{"activation": "swiglu", "routed_scale": 0.707, "norm_eps": 1e-06, "qk_norm": true, "seq_len": 256, "steps": 5129, "dataset": "wikipedia_en"}
Below are experts of layer 3 (counted from 0) of a mixture-of-experts language model. Rows are named router (the router's row for the expert), gate (a neuron's input weights, with its number), up (a neuron's input weights, with its number), down (a neuron's output weights, with its number) and show model dimensions 0-127. Each number is 128 + 24 x the weight over its row's rms, rounded and kept within 0 to 255. Numbers have three digits each.
After each expert's rows: a language model's description of what the expert responds to. This comes from a sample of Wikipedia text that the model never trained on.

# expert 34
router:166129142131089115104108109117145163115059125127126144142119140121101148118099154125167137124128099155090130095112138121134108132186104079169158116151156134109117122125083168180124127159099168092151162106113125101127098148100128127118152110126097116136086107178117083117139122105144123087138098134158179119111147125108162141138122131122127128160099104108128142122093139133116126114166
gate0:110133147127117141155125090132148201129102138134092134137133131118118151122129159164145111126128101149097115117111128131148178146107117131112100133141121105097178139096113121163130103155096179181128172085120114098066136141077112077103136110102122132130109140166093131117125116166194146105146148132154169132139154120138139145136115118148128129120134101111122105139138141136082123110153
up0:143147112116123124147143128173113148140090137086125124156157124108144128142143126107147164144083075164120151128095124138135132169125080130154129178110100105082099148144135098121179149144144123163146156118135114145123130180130133138125123083154133123137114125090131147167122109098115105154148115133154148174139119139173156097169096168075123134140114104161132075141141141121146122146137
down0:144140158166125116124127157127106136114134085137129165164113134116091123136097134090141171123152153139106119124120135113072112142164144106105141139134112141130116117147123133102083082152129082151145097128133131117120133110137102160064097136102128126149096155094153098075105158112145173105172131126130111095124157149175179118151122130132143141132098109153129154100155120111116122103182
gate1:166153093137133114092104108092131186136082168105156140067120155123116126122143107177116154135136111136089137096106117144116096135210149103149169108143140143126124135103109137145080082108133164114151147117114132104097095140174108088154156111133136102135120109138117103128086089125099126114141098149125129143134165124134122138147121146100155142154122128105137123112109149137139127115142
up1:106151156133159130142099111173132092157131125148118124113135131179137100117141091125098127109026123135121152141130104176138112108116126105143157112151150123161091129112155130164102130139126121135135105133143131116142109070138131146127142127122106139171132117130146144114143092157098116138149122141124086136148165091109120140140138171117115193100117094085128137098093113096140092116126
down1:126150124114121118150126136147171125147115159114133163116134154120122085132105126131133125090119131115143147104126130129103133134164155148147130105128126088090126151164126110175127182103149099121099131151119162146127211155110146151128137158147107103109137099161128078086136146150114086092086091099127116108101108128125164078158107129131098131149104108136120105113147107121135152093183
gate2:157122158110150152113097109109102103111121124142144171123137170114115110078118171104159137127117093113121136093127106139154153168143137116148100152146141181083090120111123134144146116191108120122144160147134116063120124121109103150134137108152091122182080106157145111131105141105104125100131080157159158119133124165129119125105124117115129156108111090118132120148132136187134150135142
up2:059094133136138123134098127109123136147160140165105166136133120111164128158099122129102141101115109114144096089147135140113176117138108106097134128117089129145115101087098142131147113119133128099100109159116162145159111058164153085103122116147125136149136130078123108104110140169130143157132148130142134119118174157143118149126118124159168082118163156140130080144114138144106073141131
down2:134147148174148155077083107115102111079156129090150123146118117136145142153125126183091151143112100167122131115121133128071137082172135092123127164130103116119116120126145152111124158112137170111145126113111104133138097128152147087181155146130107103130102154071100125103128138125151151169116139156107133144103141133096113129157111145180127094130137134134117160112092128133131099148159
gate3:131077111133089114129144145092143104120143170156132152137093152131157166148148127155103147108120094134112140173162110140127127103113130121111127092112125104110151098183135135165117098143082147130139117125122102116145136138116123161114156114093148110149148105103130132082130120073139114121106105124186173117128121105101151145150161137110095099180127144156100163139123105084111098171125
up3:142132142109131148130113116107108127141160139110105115138104124130080127077135136156105123097172125107177139131124146156158157136129102105098157119105112151094150123112127137083075112116116130126170179093135163112185104135130108119113094142127150099114105136085117099141098174165115152112118149152108116174130113115131095119113093156154133118137069114124145105169123134170098116110143
down3:141158172126130133154126114193106170094150116126168111152111114137097097126133154184120159119146134116148159142112148125130151152087132121140117123087140130141146115132101122157118147132107126149173151149126091123117121116131127093119090139178136124168121169085115129120182156191127114091145146093099110103120129147120113117154117138111128113108141157108108131099147131120111111085191
gate4:148142169160116130117096117146122166092082143167123166124105122126115154151104118127145141110150130149088156113163093135190107103128076086118113147129138123127121114138144111172165118160116148123085177140106090095094145136137162156105136123122138142130112150127096113125128137146184144109154119154145165098104115117123146091165156149102119092137134093106130142086119155129140120148150
up4:102124154161150137114084121108111152120113112101134145131118123093168117112122133178049100123138135133130142152160143125115100087173124108116140146150138191097157160148141179125140133169134134114107124119102110128074121153114097174134160133143139169081115121111114119123149122141122108122144123097100142127144104129118169132110152116092159134135124146108173130125154158160174143145138
down4:080115143126152149131170079109075163119155114123120139109096141108157146096088133084092116103135112119118157116132120182108159166069132152140163136134140098061110137162153157134132088136121145109113159091112144110151094115128109136118140136159154128132124114118132149102120125163121123157124165129169127109140120141093133119157128119134145169146113126117143178148106131125084129108153
Description: Word-initial fragments. Short first pieces of split words, like Rep-res-enting in medal records, rec-reational, sl-eep, plus it, all, and scores in tables.

# expert 32
router:107098118129107124124171111110183165150098149147111124148146076187127159119123136163112155151158126094134132121127161143097134090156136138173150141135165129125105102170112160155147119182119173134155129149109106128127071124095108143116125104160150094135099110112129081121168132164127129095138115146093133130110142151127138138139109143108136077161140122122127139119096098117130150107151
gate0:127151130120120119135118088155098121150147122071164107125096120126100102145175105167163110140139134162136095155170137116111148182164095145113144129174138128094114115153118141146114105171169127134112106095115120094159135098145135094099081102166162122107125157145140129114118097137100131145129119138129091151087112159154137152171111142103128087129107156135143151111148098121162129107145
up0:103128113105106115151134092132102108150151131161152125117145082122138099158128131129091168141109130151132162082098077180162082144086147114133131140155142144122077123176098157115107140131129123125105125169114141168118101146130176135121109130091095141156114124103124133116117173163087135148089123168113112114121126129121111109154096142117105144157095108106067127132131108121152112115126
down0:147138148139120137147116130111160130101126147123109160073105133123130112121114168086156146126186142119144120154098090100117118113138062103148108140102136127112122135114108134143132126130152105175157132147127095087108133088195126076120109121104106112141144106112153139109119135127146137125130128173082095114096139143143152099110085112089100113123147132135109140077106143145079113138171
gate1:131155144098137109112120118098152120146163145131099116141114091124141125130142134118104150150124127108089147138130172145146190123127093140120157110122175124108181122098097129138142146173175166134133118147069144156139102115115141115114123083148118103128142144163129126103175117143150105109103105151119123123167164155098127126132144103170123082136150145122149095110141090169133193128138
up1:097166152161171168158147157142114118124156118147143076148133109121136134154132144084098151157137159152160138150145141074159119123129130112124140097105130130153113096078131111158110118138100146161125157087122080134131087191149135139120137108151121152110156153128125134105124120167129097125158079080124115145191112117129129108148132151120136143154129161147153103144131099142133133115153
down1:153114127142119134125112109143140133104098119076109128101122103136085149101108126110169140118112140077111137136114152134124133099151076162109176137138136118071126140115123111161139162151165150138131083147096104149141100138183095114099102122145145116140088089108086119143117165145123139133123110114112104080145159135130145107115131120157129109138115155185080121133134066140111133108146
gate2:087118137075144118071147099130123174137162111160096136145074085125137162117172121108121145170128120118086108100121124142088148135170126151161151172110157130122158111132134137115113131148127139096179117123108139123124098158119075116103152104114143134111082136117090132154108144104124120142122097161114163156145101141099087119101162107116123105107146143128116122118134102118120162107143
up2:150155133158138099119128136126103141118102154096156128140130105104106114161124114121159161157097094123139108131141139097159086157100130073093133169153119154146101123107097076128123142127134087140106123131151132145124112132118113104142078185103130166139088148160067135132089155151131152129160125120147121121128100135146161154111156138166121160139117124122080118145104169131161122172117
down2:124165170132159086154118153115144116110129124119127140118135132119076142171139152141141146134157130117142123123085148069117096132081158180162128126077109113116153106116096119176156127166121178133139118155138119104101171144107103130109204097158148120131095118104112146158092133122132106120146162133117113144122127148119139129113142125121149133157103113119108111111182150146124118093146
gate3:136110107125160137158127111163152177137111126112149136124148165133099165120155129108108140133131115102102111148098178145118110128155076130140155109081120165139138118124119181150158123169132155150120159123110082148147135138136134132106152125101141120163071153117130173143129130167121127136107098127136188128135148153110178136124106171122146084118133156102159088134091101112105151123139
up3:124158150132178106097148147141125089138090111103055110115133175087138093115123153064117123126129147131101122113118127104105126125170135137091079154140133151118097112134147121156133142105151137153113148115153111138129098151136147110164160099141128100109093149165081147122108139141123088133113125118144155132078182139116130089104128135086098118113114137124127150145126094153096119119148
down3:105098118112135152115125116161135095108115116149099136118133147140126129102077160129145122167108133154105167117146146142166134100215141145096153128128142087143105159176154154160128095130139128120117071112129128118165099184117096129097150146134137144171140134126146104163112096166126131137154132098123120109120122126139149156085174147167137148118143095108132109152098134116101118120150
gate4:112118086164121142128179105103153143163142119137162131137094139146128159137108119147136126153101117136137156127118124130063109115137127111150137115068109094086093157120098114168135111175171122146160137198128133126127109147105094136131139142109144114124146139110124108090134166180143133101131150141166104137133096151117154083118132173128122126168147131118149128089112100129141089119151
up4:159152124135080134103123089143127146109101097124124162125111148084099111094118113105125170095130126070111157105099123136132155109141133106125122151126124184172144116129127116134152128127141138172168102069088069113152116081131136149093121144134091124164074122119118133123096103124145110118112113130122099099078143158132132137138112104093143141099118121101107135096109104152126102117116
down4:111143136151163143104146202160134139148110152146119117181109100132096149145109167180104115167096175160140125130145126153125117138145107100140133086142160106122100105141108138112126078142134146157181155118138129111122111145139120114150127132125129165127136124126082131121126146126126142153090134109119145124121158131147135175104110190119114185083118153125109135140116132165135167111163
Description: Decimal points and headings. Periods inside numbers in census statistics (100.0%, 98.7), sentence-final periods, and equals signs of section headings like ==Education==.

# expert 18
router:157122131118117143107167091124195125145138125144102132140146128156066123143120157106148163135132084110153142104129168094092127132134130105151114147138151132121149074114140195135131112175101194125144151126140099128099099132111101142147097095125125128104108113110138113109103118099170117096151142128087141146100156148133167165159141144142120104157163126101106130154136125125148151124138
gate0:106108121151114090113091134167120111150122149151122126121094138162124151161152143129135163118128104165105172066152107103130117106131131169180143154144100136092106164115138108154111105131114165136166126060128127161086125111110119117118113154135150126135109143137115145155131142139164150161159119124111148155127155137120162161108153115176165149152123120094166174123138126170147151117140
up0:142113147073135132141150099151122143088095146115126151184131141117140131150086125083121177114135170141127116135122130104137145094160123105097131092126154120128096132145125084112137128076140146182088169104115121152119142122142163129140107167136123118140143123140148135140161084150149135098162115116155179150131112119087110104126148120109135087151112111164136179078141111138130157114116
down0:124140160098100108143113130164130190160114125102120121141124137134164126132132136126120161107130151105114160172140120128149102154083097131112166110128154152182104160144116125128115083096159110191101122121162111119117106160153172161111114117102124155128075126150143136167145102143132124138111127138127127141146134157093126131142118109170127131140101105129127190138086133129178136080113
gate1:148133139136120101140139095146125085138123137154127140103112105092110116140097155121207163126066209091168096119124147124114115150122150107130143104184146113129138119123115163147140150124118156164131141090162133115127118111155106111126177105154105155156147164113119102150119111119140113141133126110132105146114159139103137147089133126107071104128136100128150105169105120113098128125147
up1:095096095128121125156128107093151095206163160125121116126151175140146084107131131141156164155183127086109153146134089106141147117159087154143112135188136163157160139159152147119095171122128092142103109110106066133148095129090096135130105141115118132131144119142152128135116085134111151097112102121165121135127124167126134133137130132102116120107135143114101113129111109135122137129123
down1:101134154169110139132129164134148145119125124132126115130098174136127150124131115132142114103139116161091137104069154129144136135100130138152156153176157162152139111141125118159164114078112139143084128135099104108117121094110101120100133103123146132092127135189103108177167117171083140120144099135159153152137132137126131185112139099115086116104158119127106133160118137150143195106136
gate2:112121124145131133140099113153174134126123092120123118139106124134125130186130143115122112110119119120178112102146141086095116125114065142141167152120073110117137097168169134106126102149138128132107163145173114131109112135134095114158107126132155122152095155144145126173154098089117118161109105121116140105083088141108077142131114115139160135097144133115146063134086100119090149106135
up2:135159147122153139093077143163089146166085115149123124146144124083150170102146162140137145102130131089119131111153135128123153162116114126088088139140157157154163147151140139139144099101143106117157114110107111103136131138133098152157159135082118148117178119138095134131110116144120184138106109116130160127123139122068127177110113131100074118095145174127146160129112159123154120145126
down2:093132121123108152122097124105113144204147161137075128141179154142123143113126156112135155176128143114101135148155143144085152120119141085098107142120134117121157102123139153103149156134089140101120101104098166162123124132124136152128184170178146144104110129084138130158111102118148133102115094136143103119103127155161122149085153140133090116157121095141116084121115128114142103137112
gate3:130096149067116145084115138113145113129106150128142151114092128118101125159133158109154107122158100121129161159169138112092109117122123096123117188095125142111140122143094184120143146105107136111104114115133108141147109144148118148127110099131176164106138142128125133120120107135114129127179141151144173167104121163139142080171157132118105188132148090112117155163151174106164133130120
up3:119127182133163142077180156117131129128178125111057086130139166082079113105124159092095125131104062143135123113155127168152103146108154143118125112169133111117116092134108126117123118144174141113125168153138125111108093128119170144133108117140137163100107142108169081123137162112115123110131135133121157101100139143132115142111145115110159107135125108110116121124120109133153164139113
down3:117135139121077147137113112165125144127141143114123129149181153106147147162145136120108127110145161161118074101043085098118157104125109144087133106110089111115114156142110144135173150129082137140109080119117119162172159136090130113146125130110121124129188117131110167114133123121114142128172157110164120147166142143098121147135126096107110128119133157116131127120139148118092107126087
gate4:086112096164097070127074089111145094127117159132083098118121119133110114071127144131078117162111114127094096102128111113083085118128079144128149136116128168160127154123124131127093099105129140166145144108121109182114130153086118126092166121122145123087079122122127112118132081157134159116134123121149157148103107150120122138104134135105090104123128112111117116109131120137143099112131
up4:149123117156092130155114129119166124148140128133103135112155179114108113114147139129119102111155133084134135126171161120099130129143111095157142158178158202122189144087096090117146100116125116078130122132111143170105123124120127147114125125125105094056147108159121136126158106106153159106124087126123132147094137149126121160148116106093133124112108184101137103152122112142108120118139
down4:131091097106089156111167148171134110110134132129155152118167137096141091108124138155126084146147115115112147113146154135141107129156119132129149168152132181158171126100139092117132106119133118124091120171159103161122150163130129094080140129150154130117151083162120173121066110111159169119078106108125094125131131158120108111132134107128109137122155115134132119097147118096079132151137
Description: Sentence and clause boundaries. Sentence-ending periods, paragraph breaks and heading marks, plus clause-opening words like which, when, However, because, According.

# expert 26
router:158100127122095148112150100117183133159134153128138138139129137160086152161121182131154172168137104118116135129161133109095119119113151104144137151129142132110112108117123175132130143194101164148140167152128105125124106111120125144167129093119129110115103092126141101099127142151163126105173156146107149184142142155118167159154157141108087118165158131099100152121112112117140174129144
gate1:118114157153084131163150143108129126115128127146146132127130136142090098131070112131122110121118119149104190171173131162159112155106164143098125176116126154140099147139116106135154108152129103107139168142157136118135131143158118163094082136143156132115089125140129118101143134100085157188110132121155136107090138117122153091121121096133128110146147125074110118145121090146074127106155
up1:121092143144160092121132147114157089079131129116138125099135119142118120135120154127145133159137180117088120098106152069101142108138138115100158136106120115124165165116134149103132177161111120159129125181150132122144119129146161120195142122120112120106108092123147159087098136122161106109164162125119147120148091122178090130162127126117129175126150112096131177127147132141105156099120
down1:137115144160125120131135179129164117151161109118138137092138094159107136124104118209100146101106128121099100125133155146125126091097149155151125124095167171160155125075134146124155130163150141129137110136127126112155100116126146152140115109114120118106129122120099073142127129115132175161140156129152135164111123122135077150158110140134172142136121123103157136121182160118129099094070
gate2:104116134164095125111134125147145174139153138094156119092144088135134144112150134148123157133096092122142118128160081115113092139132160160149181128131156112133095111081152126153140139147156139115142174103111154159113157140124159069114161130101122122108131140174120099057167125144138114147169099143138116129143114140104149108124152115095102126128109127125123183110143123095088150124135
up2:143127113170141120088164110146123140094091110152116092118154122139119129095068139129110202121143109103161146115143184152105106117106158116128135159152086142145149076145100150131152152155147151148121107106144125184106126138130124134126137149148120152154120133169127151140161100108163116142148142104117147139145112122122175096108100109121159131080123100124155163107113107139114090125127
down2:114122156155167095117127116116152116157098147142121142142144133099119135141155139133141134125106167146142123130120152116103117122066100125169109126143132124155119120165114130134187082156118204111117113117144124141129130152125109128100167071117110193118086139126077118157174126123125143160148109120118149093143116108126142168145117165171155117128112127141133093154103128102091153125149
gate3:140124150130093152179111133158169160116172178132122137148107145117092160128128131135171139119190154138133122152128148152165122098138165123115112172178104092127146122157133154123166098127131158165142142091111092146126151148131139129151086120105108141136121087133164136132145158121127186123116112138141165115117133122183140134146127154103129095112090141099146117114099082129148136118127
up3:107176141140129112142110172110159124134143144152127159104149142134118132148155135152115102098086153136138154157137142105141144139121113131154123152135205127154131154107085132124118154132153120113143105157136088120130136074087114084113124107130098111163113161044112092128146148112132125145098127131143069156117171111168125130140127117123096150121138133155116113141146167138150109090134
down3:104134079102137145108119121137170081135117128085120147147141145132127114128089102148124101110149130076151166134165137128132138108118164130166141120105146143137127086093099135128139141115109176135144128151180122113122129139152126154092137152124044127139160182112115129138129114108122142137131136146126120146151166137152110127182107114128105141102167144079110082105175107122105112151118
gate4:155181120160111125112152142146145140120106104100138101143156121153123134119113167114110158156161128138091182144141162133135124120096139152164138141170089101115119115174223164127119139128119123143169125106115132113120135132138103172157153135133101089134108098119114117128132133099155087095139144144106103151094111112095128156131109140083090135125106101129133152130132080130091139133129
up4:129116120094099172136087168142111117168142141106149148161179106132121160133093145101120122087124120113148144143175174180160163161136122128129101118094135163137121121169162140112144118128110130128115133143144135115112134126154163138123141141155152138073117150186122130115121156137108134115147134140149129178148078099100132103089182126109149157161120139130123165110100145157152125143130
down4:175161143182135113112166131106163124122114135116127149122104121093129140128150147104131128183133122143122140106144165118086131093111126108121111149136129108110130125143086142151199098118155133141140124163141121131157132126137149100121090101115133091122115111128098172148100124087134139145120150161114083162108170159137151126149096147142130100126153105147086138105118079122125109144052
gate5:162078156110104111133132151123140139182164143118120117164140081121135134157138120147164091117149144139087138145111113099172096155129116135125145161173178137132155142080108124156109085147163159104124160149108146142128116133135070156106118130106098140127172128125111119110095116151118111150105111167077099132112105114117164140139151132142134084135132139132121125081142123127122102091150
up5:121110164121104213142136137141104121098141147135127092155159159083098108141175142138153132158146156095137093136160108145157158140153162159109125181101110159162132124062087131110154108123118103156146126132091153144109128112108143121141153148110137131149109075109083137123111119132150153145134127156117113150143131127121131108089143094167150140132132089126126141137124141162119103144127
down5:157130139121155105108177201130138151166107149135144098118110170112139093111132122139145070111093138115123127145118132132145161172105162101131130130117151161145157169070081109136129141140117135175150094135100150096154085138110095132117096130103104126165131167099132170164138144121117134152147126146121120131166153141130117113121120105144137135128134176104146143089162109150138144130123
Description: Closing quotes and breaks. Closing quotation marks and paragraph breaks right after sentence-final periods, plus commas and periods ending clauses in prose.

# expert 8
router:135127140141081130094145098109147131150109113134141100113147114164105163175108134112165169162123130122108118101122153087129129126146096136148152120122124127111103120146122177180156124189111127126151152124153135152123097095111093128146160102156138109113103100151118130101104095141115113104129134161124139180130153154113130156134165114141089097167145082089091158099080115116134143103123
gate0:130150126132147100132144148126152134102105123112160112128120104163151124142117144133101166124156116157143154112101138106181143135160148175127144187152142120073140103139145143138121122152127118088173110101150170145116080125108121128100129066148112157127130173156154113098148150114117105136116118178108120086142152123107121097140152138154164109155153121171176126166152134098123130123140
up0:110100117128124077119086127083111158116148177114120141122124119111145137089143173140068140151167132129119149120093061174103113158107156142111138066145161116143131150104144158114100116102146160125129155118168156124094121178093127130112116152102133109127113147143166099134154143118087127137155128139116137117115105114130157132161126144124138113150126104135113089097159140104142123156156
down0:112140150066134093086134113105120155144096110122133121134118113111151124107112144125118142153134131131132103136133136109170130124138149162093128126129149115135120122121140163159115141112119144113148088081113152126114108157111133138131115115162121160142109158139125156159146194080120079126172125146137118084139150084108132124143119165134164129130187100129167141138119132065154138116203
gate1:111082108153107155099123147123121196117127120129116135101106125124174122131121112149107068131144081122156120134119098126159106128109110112082115150127124201115131159118109114162143115177126116128085099122122107150110160134132115123116135104143132147159126078149113138111134117136124146157119113081084130103108156055094110113091116141149124081124133133124134111163110143110119144105141
up1:112169108115158074135102120114117114177129171130071136121100116154125093152190120083135150108117113105134164163138126117106133110189117153131159127135134156122103114155102126124090131115137132135133118144102101097148087102127139110131125137129067108157117155129093143119125134129111163126099149181154118105155145144108124116145177085105166160114117126129112132130154125106135110165111
down1:102123148168103112159121104126109081157169128101103108148120150115161121149132115107100100128135110116116178102117122144113144140102161127118147115114162149127110142155139150149128137089098112087087119160153155132129171073102104114110132174180120091119094134143136085158109171100106118135151167092165160126114114138084128144145164135136137128127134090136126127133119081130162101125137
gate2:118147144144115116115120094150136172120159094119157100133116170134140165170142149148131139096121053130145125121096127080161116094091105133112142118158086155161114107141194167131191146144126137100159103124115145114109136123107127134101142132149135134110112099137078150113105132153174129127128145150123144135111175147117147161096083116144129114108101149124123136140135095143153155128135
up2:085138124088146092158111108132138120126165123094157155158138133138099129118140119132120130127132141132152144124092109109133155101114139167120163161112079107142140111164099155143074170075126119136138135113145121161156094125103107122156108131082070140121111119103141101099122148134111107143122102147151150158159152156169140130176090156096129153128079145158154102149134102103100138119132
down2:131133153112153159133133131129117122147144149129143071155140122159083113141129129122142113124112142120128123161131172131118103130193111128124135107137094089157148140110080098090141123165102109118104124113133101095092104140146114088112159120138152121171170170124103135171163132137117131102128163129105125119164122134126061103140176112132147138106158129093109122114116137117162149158061
gate3:146166157092103113132144114100166097123134113135065105091154098123122133092110139126142135131152155144171138097152122098102106117169155133106096107132151127139172135114131117142090142155193097158178112108130135104102134100152136146107114135161172127134133124136156120121093111104112158147150084110100146122096133136127127193163135116127135130112114144155108122084083132148121157136130
up3:149129126156133092171097105120087172130118075143144089104139126139146114128138070132132074123122142125105130093115136134123130118119181117166140155134157125126091136097129178159130103127165140138108131104140174125116163136129135124113148139124145121152133151157092105113101128143159137156121142169143152133137152062143133125123127109146162129116088159183112134156123116131135194150143
down3:160142119123103114163150115089136121157125137116085127101109109130128102142132133124151156112101102154143103089147145105112098090157113161151116139129120113117149130139121096110134090148172083154116099185099118069115078139112142155110101135115147112151133158141101098149105172119122181131128091150089142078141133119117109146147120139102134137099128143123129152107120111186137111121178
gate4:117117108175114110111170137135182138130167156109145171135127087183126114124115105177097124149142120076110147130145119121139101120148132084116093149113130164078178134169164130127135096138191133113128133136139129134104133114103098133124098132138133127118105118132096100095122112156128169120112124116130119109117107144086170134119119124132136123108121103093160099127101176140134079090126
up4:150170115140134128104141117095129131158154138158138076117111124119146165161141157122178162153111124093122135121137129090125186152136109111139167092127140078106137125099139142129128142130126144146115121101129144141117085149115122127106116063147147118094155136160110158095076135149100145095088134142107112141139168142157132146183155118101129078127150126116087121096105128159162129129118
down4:135142120111188153134133106116126118139084119125117067153120111137126149123099123152167121143095157156137123115131126148134118137122115134104159103125133086162133219142096107140127104123141126135159129144137137154107100153090168121128163116153136153153136130112145101140109158091139131159194125172111108124096130116129117071149123178118151101124137097109107135112124125154159129158161
Description: Section and line breaks. Structural tokens at breaks: paragraph breaks before headings, heading equals signs, table pipes, list dashes, closing parentheses, sentence-ending periods.

# expert 44
router:131130157129107099104125065087160132129135119134111114123144109157108132150093155111148147147106080143130156109143154106107115129133122146150161107134132130092108122125156172170156117204087149106150131110132095137126099104102101125122129108127124113101076100133130142128115120092152100105132143179097145193133166160129145167158144153133111121157141121127101096099105095121117139124138
gate1:138141109118101087111106118117159106119108106131147129147115065131126135130147103082142127118151107130152118133109147126134153135099110108146106170150111136141123102099137160115113152138088153142163153136153195182108100157141111110135099113176099104132099151103085127143082132104167157125173157142122082135083126101138175128138141153139131128151103081146141104135108105152145126125137
up1:127140122159146099119133128158151107163141115105141088140095176135121090134097165121101142151145107101101140159151105130141112114123096150132137180135172124116182122140135105156094170099147153120155097117125100167108109145064089139088141120111115090069127122135137123121143116153153140120071132133124112111135127149124113124142131119144140079099158152110159106112150116123088125089130
down1:139147123095087121137158127155115088117157098177139138130149112123153143140121123110093120148124123194152132143146124115132136167163149104118179107126112130135119128165123128117146090152112120123107134190132140116083115121146085123147095101123105141130104144188151121130129133157121128139086112110129139141114157114126104146122127155142155148136112107160182159115132110125135165097219
gate2:152114137137140101118153105136132109166162136121117093103119113143074149136138101106157111114099108144127148148114147125109103148114152136124153108097128123093122140163151128167100140184121100135162101102127110119145094139104126106135167158116104071144106113126112132147095121114107093148113147202125117201141180128133146134154144131082132153157143137121093095130112126104089137152130
up2:183152142145074158122145130092097130096126127172148153114133127129154129160109127131128130123138147082117128148124136143110124129155089158181100124102095169097147109138080152140149108132108140168130115134094082133098137133103091126109138145130126135100100089187145169130111113099135161088117112125065095105128158126140092120115113132132091122136155136137121132144108093141142123086119
down2:088094095134111108134115110143144142161136139101158132141077130157159179127125082103120147112079095119145143099128131136114113165118101135072114104137163151132090153161132110096138148123120127108101137161162127155156157099135147112143119149136148108123104126104096157131138135126139149152125130114153152120122138130101146149148123100127137120208116113126056126132106072138149116148088
gate3:174151133100114159128131078105161121124127121150103137113151111131160105126091121086126134131113085137124109115117149107148137121103128128134124109093105122187119067097139169130117114198114123098108113101100114143111111124161145164118099112151127155145066114115159123139100146106133123133135139165100117108145104158101124171147148135146133066130120128134127151095097142148131117071132
up3:147062100161164102097112129150129131135157118122121135134129132150125152119168109144141132098158129134109119116167110122135086099167126147150123140163071149101115088133103145132136076126144114124161164131147146105119126143135169111126129152117087116134158175140070127146142122138102128105160163088159148125091135097102149075121155118075138148169117133104116136145113132136113107155107
down3:125144147104130107157108143101136112126142134099130111115098141150165104142090098139142152123116144116139184122083179120094117159147126126146100161123112128159142150113121128114107149127136129168095112128149103153121157120092152108148125116175177144187106162160143091142175128112103148110100114125109130149142104161102158120087154157149125159102078145132078166126131141127127130151161
gate4:154134143107193103132100117123135087157140131107119081116118170133117160157099152135128167152096072116125165173147068143097119108120100161141165111144139110121095106148134136115103106198088123146174143138108139158127085127091143098128161122121125126117117118147136161129105123124134074138124145177134146133139143158126100137143160106139112145146141109148116130144147100114131122128125
up4:135113111138096097128126121108125163106137124116115134138144110128145153129105077121128093102124163154152129123092106111187157144162154125145121132165119126117114160119104139132175117123143070115157098164134168125124140150143145154100124117136154132128124146093097140150094159113171149112090170103130079093101130102152108145178153115136080148134137160094098132156074133122164140131118
down4:107071139135094127119103111113118063134162102138127150114155131146122114158138130135111129137110111141132121143115123168133115119121116152088128112068134161141151147150145125127120142131117160140080172110123110153142169093101114109104167158148141088124107124186108117129131114150127134156163177159126142132135164114117160111104139128110151141140098131117127145147119120152102131123026
gate5:132089108150122154117072145087146095132087073107134110128132131142070136128099129106144147109133140119106114167141150170148144141125116141122091114142112137148131083167102117153119120115131114106142141148102104113149135072115155134164166107130131100147155113127121109128153089145149113115151173159101144129128137095118140166140104147194127093109092091130174124127139122100146164146143
up5:083105129118149161179163088163129146123122143152144167116114094119123114108149135134167143110120117122140113150140112109153138171083151134140134141116076130173141168106121158114138158123116138112138115150139149130105094118114109128136098101172114123132090130149081127154125104118099116079132121112125153144151151138127119158141152106212116152196099156129114150158108143136124135103118
down5:121131150085092119141168125139152116135158146096142142130097104150108153105093113073126117109117146146167113104142131128087129147146149117117172160154133135176110157174124171154201131103119148136142127150149152128117137156118126122159146134107138109159134077095142099100113096163094131104103158114136115145100104155116113141153127081114125157147152151117124123140111130132138117124059
Description: Clause-ending commas and periods. Commas and periods ending clauses or sentences in prose, such as after introductory phrases ("Initially,", "In September 2000,"), plus conjunctions while, although, where.